Below are experts of layer 5 (counted from 0) of a mixture-of-experts language model. Rows are named router (the router's row for the expert), down (a neuron's output weights, with its number) and show model dimensions 96-191. Each number is 50 + 15 x the weight over its row's rms, rounded and kept within 0 to 99.
Before each expert's rows: "raises" lists some tokens whose logits its average output raises strongly, later layers aside; "comes before" lists some tokens at least twice as common just after its tokens as in all text. This comes from a sample of Wikipedia text that the model never trained on. Tokens count by the router's weight.

# expert 4
raises: "1", "2", ",", ".", "0", " |"
comes before: "0", "1", "2", "9", ".,", "ay"
router:41 47 28 55 59 51 11 55 54 24 36 58 46 25 30 70 59 68 55 29 27 40 54 45 29 46 70 64 38 64 48 33 45 73 71 64 75 61 58 61 73 49 48 50 74 48 89 44 39 53 65 53 58 31 55 44 52 46 68 37 80 48 63 28 24 45 56 68 60 25 43 66 69 54 74 64 37 50 23 46 54 68 35 59 69 35 13 55 40 54 45 51 58 34 44 57
down0:65 37 40 45 29 58 42 56 47 58 42 32 49 39 33 46 42 41 55 40 42 45 30 82 65 53 52 52 40 67 63 27 42 62 62 60 45 39 53 47 59 31 32 32 47 78 59 44 39 38 53 39 66 45 45 35 35 55 58 41 41 28 90 71 83 48 38 68 47 63 45 35 56 27 49 47 50 39 59 99 60 49 23 32 57 69 60 26 59 55 51 33 71 58 65 54
down1:77 66 46 24 45 51 58 46 37 69 55 76 57 58 43 38 61 66 31 76 42 50 72 45 35 24 87 43 40 33 59 44 45 24 65 47 35 28 70 33 46 56 50 34 55 83 54 67 25 51 62 56 89 67 66 65 59 44 72 49 44 64 38 53 55 35 35 42 70 29 53 86 64 40 49 61 49 64 39 56 44 61 35 42 59 43 30 47 45 46 66 52 59 38 57 56
down2:53 32 41 53 81 46 52 65 12 41 29 41 62 74 62 58 67 57 46 57 62 61 57 70 30 47 42 57 37 60 63 47 62 63 34 42 35 54 76 30 37 31 55 62 65 60 31 49 54 53 50 55 36 15 74 42 42 31 29 56 44 57 57 68 53 40 53 35 73 54 45 25 43 65 51 52 63 26 28 49 44 51 41 53 26 45 46 41 72 59 85 48 99 37 49 34
down3:42 52 62 53 54 66 73 11 68 64 55 54 51 54 52 52 47 72 44 52 57 59 34 67 58 49 41 67 69 18 38 50 44 48 31 49 54 57 47 67 78 76 31 32 32 48 34 20 50 57 68 75 68 72 55 53 38 56 72 49 23 34 81 70 46 43 56 57 53 32 66 48 53 47 32 51 48 26 43 54 86 64 52 52 43 44 65 33 58 54 00 43 80 39 62 42
down4:77 27 71 26 52 41 73 46 62 51 21 39 61 58 24 21 30 48 31 43 54 29 49 53 55 36 36 46 52 58 28 60 71 41 54 35 48 47 68 63 16 41 67 69 38 45 53 60 53 53 34 36 60 54 62 66 61 23 50 26 27 70 39 54 56 66 50 69 67 41 46 39 32 40 51 51 55 49 49 43 84 61 66 37 54 67 50 51 95 70 67 78 52 83 60 63

# expert 34
raises: "0", "1", "5", "9", "8", "6"
comes before: "1", "2", "3", "4", "0", "5"
router:51 39 41 42 68 59 44 48 65 51 41 58 31 38 38 32 62 64 33 37 37 33 57 46 67 69 87 61 53 32 58 62 58 48 53 64 22 39 43 71 48 19 71 15 40 43 40 52 44 32 84 72 67 48 39 66 43 51 54 25 42 27 64 68 76 70 43 73 49 67 66 39 60 67 73 73 42 53 50 63 44 53 49 53 51 48 21 30 20 57 76 33 38 39 33 64
down0:41 47 49 66 30 43 69 52 71 35 47 34 55 46 42 67 70 31 58 50 68 73 19 54 37 20 43 60 67 48 45 50 34 59 70 53 60 55 50 54 56 41 59 48 66 69 53 99 58 41 74 42 60 69 34 62 40 36 22 51 38 53 40 57 66 75 70 40 42 49 62 61 39 37 55 63 65 47 54 32 37 65 59 37 32 60 51 41 25 55 57 50 64 63 31 79
down1:62 28 77 72 34 28 42 47 40 34 24 48 68 41 55 33 49 52 43 46 38 42 42 68 56 48 42 37 71 57 65 65 54 76 41 34 65 75 42 18 41 47 49 57 35 81 44 85 54 51 66 50 56 33 59 56 63 89 46 54 33 65 49 65 75 38 17 60 26 46 51 33 53 35 49 46 49 60 45 63 43 27 29 21 47 52 60 54 60 40 43 59 73 51 70 50
down2:74 60 43 48 50 13 64 44 53 49 58 70 64 33 65 37 31 37 32 52 48 47 61 55 54 62 60 70 65 33 65 30 13 57 30 41 42 71 68 34 44 68 77 55 48 78 25 80 47 65 48 53 49 74 35 29 25 29 46 45 12 49 40 62 43 46 48 77 36 42 53 38 36 40 45 50 37 81 57 69 51 51 57 66 47 58 45 73 56 39 38 53 67 58 29 71
down3:48 72 23 31 47 30 41 38 63 53 41 48 31 21 46 17 52 87 62 37 45 58 51 40 58 62 47 44 58 56 49 50 47 25 48 64 79 53 56 90 50 25 53 66 64 23 20 31 54 48 43 49 52 51 54 61 65 48 63 50 58 33 73 52 56 56 70 56 61 40 34 36 49 37 71 46 30 20 70 34 40 58 77 71 76 64 57 44 48 62 51 45 62 46 39 65
down4:81 62 36 36 38 72 48 20 99 29 51 74 44 45 55 65 82 62 62 47 41 57 88 71 52 45 61 60 42 47 44 41 55 54 41 52 49 53 49 55 59 18 48 21 61 56 48 51 32 65 40 21 45 64 50 28 52 43 49 54 22 59 54 53 37 71 44 76 37 46 60 29 45 60 51 52 46 62 40 44 44 52 68 59 69 37 55 61 78 52 43 66 34 41 35 35

# expert 16
raises: "ing", "-", "ers", " to", ".", ","
comes before: "ing", "ed", "s", "y", " of", "ers"
router:49 47 55 37 54 35 37 65 61 51 54 41 20 47 36 58 63 55 18 15 14 44 49 36 30 32 41 55 57 63 49 31 53 36 61 72 57 36 43 30 50 59 56 73 74 55 46 63 42 56 64 52 46 62 46 41 51 44 50 43 60 66 42 48 79 45 51 63 54 31 81 25 70 65 51 57 60 51 54 88 68 70 58 37 50 57 34 40 54 22 58 43 56 77 32 46
down0:26 50 60 48 47 51 47 54 53 42 48 40 39 46 63 68 44 05 62 62 38 57 71 66 55 81 36 51 31 56 35 46 35 73 43 53 57 34 39 44 71 35 23 36 79 65 23 61 65 44 72 43 34 74 44 24 52 67 47 37 81 67 65 57 70 35 51 46 46 54 41 56 34 71 48 38 52 27 55 76 57 46 31 45 43 46 30 57 32 39 32 48 52 64 73 25
down1:72 53 39 73 27 68 62 38 71 37 54 55 45 66 39 69 82 25 59 70 47 56 63 50 48 39 66 65 41 76 37 40 59 27 44 67 47 51 54 35 30 64 44 46 48 25 36 61 63 38 57 47 57 45 46 57 57 46 61 71 36 74 62 38 32 35 33 52 43 29 46 48 48 68 63 67 52 38 42 35 66 43 35 38 36 55 29 62 81 42 63 61 43 44 57 58
down2:49 81 70 32 58 43 49 41 55 53 38 55 34 54 56 76 34 39 69 60 75 63 26 46 51 45 33 65 87 73 58 63 54 50 56 48 44 64 69 45 61 55 43 48 61 66 45 35 25 53 53 51 67 40 56 50 53 27 72 32 48 18 53 21 37 17 48 20 45 43 45 65 30 36 35 55 56 47 35 16 29 45 48 39 47 57 35 42 81 55 75 43 70 58 53 39
down3:59 38 48 37 37 67 28 61 41 52 38 34 41 58 47 38 66 39 39 50 42 51 72 57 52 41 53 52 44 69 43 39 65 33 58 33 57 32 46 44 54 44 55 44 50 57 47 57 65 62 38 78 48 43 68 13 59 69 32 57 22 40 63 49 54 42 17 70 76 53 43 39 43 34 35 59 41 61 38 44 54 46 47 68 51 35 74 36 49 69 33 54 51 68 63 75
down4:53 54 19 59 43 31 49 69 46 43 70 72 59 41 33 57 68 41 53 37 62 69 48 38 58 44 21 47 39 61 54 89 47 51 24 53 71 36 24 65 59 52 34 59 63 54 22 28 52 55 50 68 57 49 34 65 53 66 54 49 57 57 75 73 61 03 61 25 74 57 47 38 56 68 68 53 52 49 27 57 38 34 57 43 60 40 53 49 47 42 23 67 33 64 40 72

# expert 44
raises: "9", "1", "2", "4", "7", "8"
comes before: "1", "2", "3", "4", "0", "6"
router:67 22 58 62 78 36 46 38 75 31 49 65 32 22 33 53 37 69 52 39 64 49 44 50 22 23 80 49 75 47 48 66 52 48 37 81 47 68 45 51 59 55 54 55 81 19 49 85 24 49 58 37 48 30 45 35 48 31 55 42 45 39 46 27 36 67 73 74 41 61 71 38 72 46 53 64 63 66 55 33 48 59 30 68 55 23 34 21 45 67 65 46 76 57 34 30
down0:68 64 24 31 47 49 25 50 87 67 32 54 46 40 42 45 57 53 31 46 55 60 34 05 51 47 57 52 75 40 74 49 41 77 77 59 31 38 33 35 62 60 89 47 48 45 45 54 49 73 35 36 69 42 45 49 47 38 61 50 63 73 51 53 50 57 51 33 30 43 59 42 50 42 27 62 40 66 66 48 44 42 39 90 58 45 44 53 47 39 27 40 26 52 56 50
down1:46 53 63 36 53 32 43 51 47 29 64 41 62 71 28 56 42 36 14 91 42 76 46 45 39 36 53 31 23 67 71 37 43 19 56 49 62 67 50 33 38 51 56 48 54 29 60 49 52 47 63 36 45 48 70 70 51 82 47 62 38 44 62 53 43 46 27 47 26 41 39 60 58 54 85 74 56 52 36 62 48 66 45 54 50 50 58 34 58 55 28 69 49 38 57 39
down2:24 53 48 46 33 41 53 46 52 48 54 44 57 46 34 50 52 69 83 53 73 85 33 45 29 66 61 69 51 44 26 52 36 60 50 58 27 21 82 37 83 55 22 50 37 20 53 47 60 47 43 28 38 68 53 81 43 53 55 51 59 66 18 55 29 32 40 43 50 66 39 64 68 48 38 48 53 65 52 40 28 47 39 42 63 67 48 50 32 47 43 29 46 59 26 69
down3:58 40 61 57 57 72 67 66 41 41 85 27 45 57 36 39 81 32 49 47 42 55 34 59 36 57 55 57 61 46 56 77 41 36 14 44 47 65 64 89 56 58 14 50 38 56 69 72 47 42 48 46 71 50 67 45 40 50 31 38 66 49 60 46 56 44 73 44 51 34 47 41 37 52 48 62 26 56 52 61 74 53 37 61 27 49 52 49 41 98 51 70 63 57 72 43
down4:45 90 66 40 53 31 73 55 46 92 45 40 40 34 29 42 39 49 57 85 56 38 50 59 26 56 65 38 52 33 38 57 47 34 52 63 69 64 30 45 51 19 51 36 46 38 68 39 29 51 41 43 30 29 20 54 54 57 60 45 44 77 36 27 47 51 44 66 70 61 41 66 54 43 67 45 62 45 62 72 29 71 14 62 72 50 46 62 70 65 54 47 43 72 41 46

# expert 15
raises: " and", " in", " the", ".", ","
comes before: ":", "-", "==\n", "\n", "==\n\n", " ==\n"
router:40 30 44 64 50 38 43 75 52 47 47 63 53 40 61 66 49 40 55 22 41 36 62 65 49 39 49 95 34 79 34 45 65 33 73 50 40 35 52 52 56 52 61 43 30 29 53 65 47 46 49 44 22 90 43 68 63 15 78 34 56 25 56 39 62 60 43 70 60 59 67 49 36 46 54 42 38 48 45 33 64 52 42 87 35 49 60 21 15 52 57 76 60 45 40 64
down0:50 46 29 30 36 43 72 30 28 74 41 69 53 35 59 36 45 55 38 54 48 29 62 36 41 42 50 35 46 62 33 65 16 64 58 62 46 31 44 46 70 50 20 68 34 36 67 44 40 69 64 44 47 68 64 49 35 62 54 35 27 57 30 57 39 10 29 49 37 40 62 60 53 66 66 48 71 58 53 63 55 52 58 35 59 56 56 51 90 63 57 28 64 56 60 41
down1:40 63 35 63 47 40 64 57 41 52 43 87 42 26 50 10 40 89 38 49 56 35 42 58 47 47 51 52 53 22 65 56 47 40 61 56 34 52 31 79 19 67 50 59 42 52 53 74 41 52 50 47 57 46 60 67 47 59 55 77 43 49 56 37 37 49 69 50 59 45 37 46 81 59 32 62 49 43 34 63 54 62 49 53 53 33 39 49 21 69 16 49 50 21 58 60
down2:62 30 51 51 72 47 67 42 43 42 68 47 41 45 35 82 18 48 72 46 43 31 55 58 64 49 63 29 44 53 61 51 53 49 60 66 60 61 48 41 66 70 33 74 52 39 21 70 68 32 73 43 49 32 55 50 34 47 64 45 81 84 37 31 31 60 30 59 52 32 31 23 56 53 45 51 34 35 48 57 61 79 55 58 47 39 62 28 25 46 88 46 22 26 41 61
down3:73 58 86 53 43 66 55 28 60 63 70 46 44 50 40 84 47 86 62 39 22 12 73 50 58 48 48 40 55 60 81 47 68 50 49 32 55 49 38 84 40 50 59 44 50 49 26 66 46 57 74 45 48 61 44 74 63 44 44 58 80 63 35 58 45 55 71 32 42 58 55 67 40 43 38 62 27 34 55 26 55 44 57 26 41 53 42 60 55 60 48 68 58 48 19 65
down4:44 84 58 49 66 47 45 57 42 44 57 45 41 42 78 40 50 50 73 40 37 32 53 35 57 42 54 74 14 37 39 52 49 62 49 35 67 39 54 49 34 26 41 45 55 66 59 67 33 50 58 78 31 66 41 46 31 62 46 35 64 71 35 47 46 78 11 59 69 31 56 63 35 64 40 53 45 48 48 48 54 70 68 81 56 58 54 75 46 48 51 48 49 56 42 34

# expert 12
raises: ".", " |", " ", " |\n", "o", ","
comes before: " |", " |\n", ".", "%", ";", "0"
router:32 49 51 63 58 43 20 43 65 51 54 42 38 31 23 40 68 81 32 62 37 45 71 26 50 74 71 69 56 64 46 56 46 46 53 30 45 33 29 50 45 42 63 57 13 43 50 58 25 32 69 47 34 37 70 28 33 35 54 31 43 57 53 42 39 46 47 32 61 50 61 57 57 35 68 31 27 19 49 56 56 77 54 52 53 64 26 44 25 68 68 42 56 82 43 55
down0:47 33 57 57 50 75 55 51 30 48 39 42 49 50 53 63 41 50 73 30 84 42 31 70 54 59 30 54 35 59 59 55 55 62 67 48 59 28 59 34 58 49 56 89 62 25 38 69 26 21 72 29 41 29 35 55 69 57 59 57 53 55 61 74 56 38 48 49 47 50 29 61 37 29 57 64 59 56 36 76 70 47 55 46 41 59 53 19 40 53 20 43 42 69 44 73
down1:44 56 34 50 87 64 47 36 40 59 51 52 61 27 65 57 48 82 50 51 46 56 50 57 52 24 49 38 57 56 53 33 41 68 41 32 55 57 38 53 55 57 30 35 30 38 43 52 42 51 30 55 47 60 20 66 43 41 18 70 46 48 45 27 59 67 39 52 67 34 39 44 66 64 51 60 52 07 52 31 58 25 73 60 35 77 65 61 61 67 33 47 51 27 53 41
down2:26 48 56 47 71 35 49 48 48 61 47 56 56 99 68 61 46 68 49 67 52 41 46 46 47 75 56 55 55 29 50 81 60 37 63 60 60 51 44 45 73 59 58 14 83 51 58 45 39 39 63 41 61 47 51 66 09 57 50 46 06 52 16 49 46 11 64 23 25 68 49 53 67 38 49 39 57 39 57 34 55 69 52 51 47 37 53 59 57 27 68 34 54 36 54 45
down3:74 55 25 61 43 12 71 59 67 66 51 25 19 50 77 23 44 56 52 63 59 52 38 65 61 70 45 45 46 54 62 24 50 00 69 60 40 64 57 30 85 57 72 73 42 41 61 32 33 51 39 59 22 86 34 50 39 61 16 67 50 62 34 52 40 50 25 54 26 51 52 54 51 45 38 34 47 67 23 53 41 75 74 65 66 56 20 39 51 49 37 51 44 48 54 41
down4:44 47 68 54 51 71 39 86 57 59 16 79 67 34 53 54 44 52 47 40 57 37 21 58 46 51 46 32 35 80 39 43 46 41 61 52 33 28 43 37 55 55 72 37 40 36 38 63 15 49 58 38 70 54 36 59 64 39 50 57 59 45 46 26 68 28 48 57 45 35 25 79 53 65 65 51 64 39 57 63 59 26 70 51 42 53 41 13 65 52 47 47 64 44 64 55

# expert 30
raises: "D", "Born", "um", "A", "E", "U"
comes before: "|", "-", "The", "===", "In", "M"
router:50 32 62 33 52 30 54 67 73 37 60 72 39 54 57 28 38 48 37 28 63 31 58 76 17 62 68 67 48 55 56 64 66 57 52 51 63 47 46 71 60 34 46 46 31 49 48 63 57 57 45 47 61 73 99 56 60 73 28 58 23 42 72 23 68 39 63 71 69 75 57 53 56 49 47 39 42 31 49 70 22 25 64 54 37 23 32 34 48 49 66 40 57 57 54 41
down0:40 88 50 53 41 44 31 67 54 44 67 28 19 29 44 84 75 51 26 58 30 39 51 62 54 54 75 46 49 68 49 64 58 65 32 42 65 43 54 59 40 59 23 42 41 66 39 21 37 30 76 55 54 33 56 51 38 74 73 45 65 61 47 52 46 44 73 37 51 54 40 68 49 31 73 80 29 44 67 39 60 31 43 48 47 57 49 57 37 34 20 48 60 49 68 69
down1:38 33 39 41 43 50 70 65 58 79 59 57 29 64 66 39 69 30 61 49 49 61 71 09 38 42 63 44 47 38 44 62 37 60 28 36 31 61 62 76 42 62 55 25 63 33 62 66 40 55 37 41 64 37 04 15 48 37 52 35 54 58 60 51 35 58 40 67 47 53 39 42 22 42 54 54 53 56 44 38 77 63 53 50 57 54 63 62 57 37 21 61 28 43 77 40
down2:49 44 41 59 55 40 61 17 24 68 23 58 43 27 76 73 48 44 41 22 75 57 51 74 74 45 63 36 61 75 56 89 29 56 43 44 45 29 37 66 55 53 56 37 67 53 62 32 63 27 35 78 61 66 61 50 28 34 45 36 54 56 67 42 53 52 65 30 40 43 55 50 42 46 69 35 46 25 47 68 67 73 34 40 54 53 25 29 44 33 39 57 50 48 42 51
down3:75 60 50 53 68 31 48 38 20 45 41 72 55 38 52 55 43 59 41 42 80 74 59 69 30 69 82 51 50 38 06 44 57 61 45 83 40 35 47 31 37 25 54 76 49 44 51 32 47 73 59 54 53 62 40 52 74 34 45 49 62 34 64 43 29 40 63 33 55 22 33 39 37 33 58 45 76 51 48 62 28 35 80 58 58 54 79 65 59 54 31 74 77 40 59 57
down4:48 37 50 01 21 59 72 52 47 52 41 59 58 35 29 25 60 69 44 56 33 61 47 62 49 38 73 38 52 37 47 43 50 53 38 47 53 37 60 72 49 70 64 45 42 70 12 67 39 51 40 44 49 47 50 64 49 48 82 45 41 73 26 65 63 26 48 59 59 68 35 58 22 67 59 51 63 35 68 50 43 50 49 47 62 55 58 70 35 58 36 75 15 73 67 59

# expert 2
raises: ".", ",", "0", "/", "9", " ("
comes before: "0", "–", "9", "5", "8", "6"
router:36 37 59 45 41 47 39 43 71 49 66 62 54 38 49 42 44 60 43 21 29 43 80 50 60 36 55 56 77 50 28 29 59 33 65 37 67 27 54 45 63 36 37 41 39 33 55 72 23 33 68 59 38 52 59 53 33 42 70 48 31 48 47 54 52 33 40 68 60 55 51 54 57 32 57 62 62 32 62 50 64 42 66 87 64 27 50 33 39 58 60 49 58 73 46 48
down0:50 50 34 50 54 59 72 69 25 38 21 43 47 58 59 32 51 46 44 64 69 54 65 29 40 40 78 43 77 28 45 75 71 56 63 44 69 51 61 61 37 50 14 38 62 37 67 34 72 70 84 47 44 23 47 69 55 18 59 58 41 38 49 44 52 35 46 34 61 48 61 65 45 69 46 78 36 61 69 41 50 39 45 75 64 67 42 41 28 54 47 73 98 50 46 50
down1:71 12 52 66 36 43 46 45 44 70 51 33 29 45 32 41 28 38 52 33 50 51 58 56 23 68 41 50 49 36 65 41 25 48 57 40 52 59 56 57 49 61 63 48 22 63 45 71 38 26 56 43 54 31 40 32 55 55 59 70 40 70 68 49 28 39 60 44 26 63 47 36 10 50 50 70 29 40 49 26 46 50 50 45 43 51 37 43 38 71 36 61 79 50 39 42
down2:53 88 35 53 28 67 43 49 43 61 36 49 63 48 56 44 55 57 49 68 50 38 41 40 69 40 50 44 53 50 62 29 15 55 35 37 44 44 63 61 46 51 40 37 36 51 69 65 73 37 46 63 54 33 41 61 29 37 42 33 66 49 49 42 66 40 67 51 49 53 22 83 52 24 29 73 24 59 51 43 66 63 41 36 43 70 76 64 42 92 50 43 50 49 18 44
down3:33 31 64 52 45 66 28 65 47 53 46 80 53 67 69 44 26 30 59 60 64 54 44 37 44 58 46 20 29 49 46 39 54 55 27 55 67 46 44 74 58 44 44 85 22 48 64 38 26 19 57 70 10 54 34 60 53 43 55 35 32 61 38 60 54 29 78 46 59 46 37 42 35 13 32 52 73 68 63 65 58 27 25 26 49 57 22 49 45 67 59 36 74 39 61 68
down4:39 61 63 33 52 29 51 63 45 63 63 42 32 60 67 45 60 64 45 45 49 84 56 41 42 62 68 59 35 40 41 42 56 23 37 62 76 57 63 36 47 56 29 30 25 59 51 27 57 33 68 40 79 42 68 65 75 41 61 27 36 60 40 37 76 49 59 23 53 35 33 56 74 72 51 82 50 36 32 62 40 59 41 75 46 43 37 55 49 42 40 54 87 38 44 66

# expert 28
raises: "6", "5", "4", "8", "7", "2"
comes before: "9", "8", "7", "6", "5", "4"
router:36 49 39 52 65 43 44 41 45 37 62 40 28 52 44 27 49 83 39 69 39 48 48 47 46 65 38 65 55 50 37 47 69 45 57 60 15 50 38 58 44 55 38 61 70 55 47 69 56 61 55 75 46 51 74 39 40 35 51 49 22 35 50 13 33 42 40 76 70 64 53 52 52 70 57 65 42 50 36 60 60 57 43 73 56 67 13 51 36 46 54 57 43 42 59 51
down0:26 73 34 42 69 53 40 48 47 37 45 57 33 67 46 42 20 63 34 46 63 31 30 48 73 51 29 38 68 34 49 76 05 51 72 80 54 59 11 65 67 77 37 44 74 65 47 53 49 43 41 51 34 37 31 57 52 23 41 74 29 44 45 42 41 51 41 45 57 47 50 18 44 60 50 58 26 61 69 43 71 57 45 42 63 36 45 54 57 55 75 55 82 54 49 71
down1:59 33 53 59 71 39 26 57 43 46 58 33 36 36 80 65 41 60 46 54 79 47 56 51 58 55 56 51 53 59 40 45 34 56 39 42 68 31 59 34 28 38 42 52 51 73 50 67 73 64 45 59 71 32 72 79 66 22 58 58 46 42 36 39 57 14 57 37 19 41 74 45 80 52 46 45 41 57 28 26 55 45 59 43 47 34 39 76 44 32 42 73 59 64 53 70
down2:53 31 51 31 52 26 54 51 53 43 53 58 52 35 16 60 46 59 53 71 50 57 64 58 67 65 79 42 54 37 30 42 39 69 49 77 79 01 44 44 57 59 60 32 44 41 41 46 66 81 29 44 37 42 73 50 70 44 50 25 51 27 46 56 52 55 43 60 49 45 47 61 42 14 76 43 57 36 52 43 34 57 51 67 55 32 92 35 56 68 61 70 43 14 59 66
down3:57 48 29 44 27 42 69 22 78 37 31 20 41 17 60 76 44 49 73 53 54 71 42 44 39 65 33 23 53 61 24 69 40 44 46 41 62 28 62 44 27 35 69 60 67 44 37 53 60 65 55 34 50 34 54 50 62 50 69 67 54 31 68 18 50 65 57 46 56 51 69 49 45 71 59 40 51 56 40 19 27 55 41 64 36 46 62 38 52 23 40 50 51 62 76 79
down4:47 48 55 29 52 44 56 48 74 63 61 54 79 39 63 42 53 30 70 72 31 65 61 33 27 67 32 50 50 59 62 53 39 34 26 28 42 58 54 47 47 48 63 18 75 30 19 54 55 83 53 38 64 42 41 50 72 39 59 55 62 33 41 55 35 72 60 53 92 39 64 72 72 19 61 49 41 75 36 37 52 56 38 53 36 65 44 44 41 13 47 45 55 58 52 53

# expert 10
raises: ".", " was", ".\n\n", " he"
comes before: "0", ")", ".", "%", "}", "5"
router:56 46 16 38 54 58 41 44 92 39 71 72 14 54 32 26 54 52 43 34 49 30 70 41 48 66 72 71 54 42 37 20 53 59 55 59 38 42 30 49 51 36 48 52 38 42 52 72 45 30 62 58 30 33 36 56 40 40 56 36 51 16 66 38 65 38 43 81 52 64 57 41 78 41 48 37 51 38 32 43 28 64 27 46 66 52 47 41 39 53 56 52 75 63 46 71
down0:36 47 56 57 27 66 51 57 46 66 72 54 64 48 38 28 63 34 24 40 58 85 41 39 41 50 41 75 69 50 61 72 34 52 42 46 39 50 51 74 78 69 86 43 70 69 71 38 58 45 66 57 44 46 58 54 54 29 38 61 61 69 19 63 51 70 55 56 46 45 73 10 55 29 44 35 20 81 47 31 65 52 61 55 40 51 26 38 45 42 46 59 57 80 66 27
down1:64 53 46 51 50 70 50 80 22 42 54 66 51 33 69 37 26 44 61 59 82 44 54 42 69 06 55 47 37 49 28 56 48 50 58 60 70 89 77 45 84 48 46 59 55 53 64 70 21 51 45 51 48 41 49 38 38 41 38 48 47 53 37 36 31 58 38 67 60 40 65 51 44 56 53 26 51 48 64 74 68 78 61 66 69 47 56 29 49 40 65 06 61 63 48 47
down2:36 41 44 48 41 44 49 54 51 69 39 34 32 60 56 39 55 48 49 54 46 21 64 29 77 49 41 51 76 43 42 39 43 52 12 49 59 57 37 28 47 31 57 60 61 62 50 33 57 65 68 59 49 81 62 63 53 54 52 53 51 49 33 39 53 21 46 37 38 58 82 50 14 83 32 38 49 31 46 41 54 45 63 49 69 60 33 55 62 46 68 57 45 69 44 34
down3:56 76 68 56 44 58 27 69 58 59 49 49 39 47 61 15 46 44 81 41 51 46 41 27 50 67 56 30 66 60 29 19 20 29 50 24 60 44 51 72 49 39 48 50 46 62 85 60 55 49 61 42 46 44 45 40 40 80 59 56 15 53 60 66 58 51 50 29 40 50 49 45 49 64 38 43 69 48 66 47 49 50 63 53 41 80 39 54 72 42 64 52 44 38 82 66
down4:52 60 51 22 53 60 45 38 59 81 49 45 53 57 41 50 44 78 48 37 53 60 39 39 36 75 81 81 64 44 55 48 42 43 55 44 73 51 50 46 69 31 66 81 71 52 55 33 47 59 30 20 55 46 56 38 59 39 33 64 57 16 46 42 47 54 70 73 43 35 60 15 44 38 55 56 50 36 52 35 47 53 59 83 38 36 42 32 49 48 53 16 33 67 52 44

# expert 1
raises: ",", " ", "1", "9", " –", "–"
comes before: " ", "2", "1", ",", " June", " October"
router:59 41 36 44 61 41 56 70 43 59 61 89 59 22 54 25 39 50 69 34 13 47 91 53 33 28 58 83 60 63 33 45 68 36 53 31 54 30 60 81 37 34 37 55 67 37 58 47 31 58 76 45 76 51 71 32 57 45 82 38 56 40 36 46 32 86 60 49 46 50 73 48 48 53 53 94 34 59 45 56 45 58 72 56 76 34 28 07 49 58 62 59 70 57 56 44
down0:78 57 54 71 46 51 59 38 38 60 74 47 53 22 34 48 29 41 57 51 19 38 60 51 79 35 49 46 45 42 50 42 43 98 50 35 36 66 26 67 59 34 65 52 32 36 62 33 42 45 47 61 46 42 36 45 58 62 24 42 45 60 56 66 45 40 54 36 57 62 56 27 76 39 77 64 52 52 63 68 51 42 41 47 63 18 22 46 33 29 57 25 60 70 69 58
down1:31 44 44 44 22 47 32 43 55 70 72 58 56 57 06 29 81 53 27 37 65 58 38 53 70 60 44 41 23 50 42 55 37 49 57 70 70 51 56 46 65 70 65 55 51 64 58 63 67 39 53 45 32 14 49 65 77 52 64 37 28 55 48 53 63 36 36 43 59 50 37 34 64 50 48 51 63 50 51 60 43 43 49 53 66 58 10 53 64 62 62 49 28 59 38 66
down2:33 48 44 41 41 59 72 60 49 28 36 59 56 65 67 58 69 61 22 76 48 54 24 40 44 59 49 44 24 55 48 27 36 43 63 41 42 55 49 52 49 60 69 55 35 49 36 66 38 42 46 77 62 28 29 37 72 69 51 45 51 51 51 10 58 56 65 69 38 49 52 46 28 43 44 41 58 59 59 57 46 62 50 27 51 47 48 47 25 37 54 78 39 12 28 49
down3:51 45 92 39 46 46 64 66 80 40 30 39 68 51 37 42 46 51 49 34 54 64 93 43 69 62 32 62 63 42 62 39 60 39 32 36 61 61 61 32 66 18 83 53 52 32 25 46 46 53 61 49 68 42 60 52 50 48 43 49 41 48 58 47 39 69 43 61 51 27 38 71 47 56 29 48 51 29 57 53 57 12 36 34 59 48 35 44 55 51 60 59 41 59 51 33
down4:39 35 65 37 28 29 40 57 64 30 53 42 52 52 43 66 40 39 64 51 42 29 56 49 46 60 56 49 43 49 58 51 86 50 82 64 64 32 19 27 28 51 61 50 40 66 45 77 32 34 56 53 56 48 41 48 60 72 30 48 40 62 75 49 39 34 54 53 78 51 59 48 36 25 68 46 50 29 77 77 50 75 47 29 56 41 62 28 59 36 54 34 27 78 55 85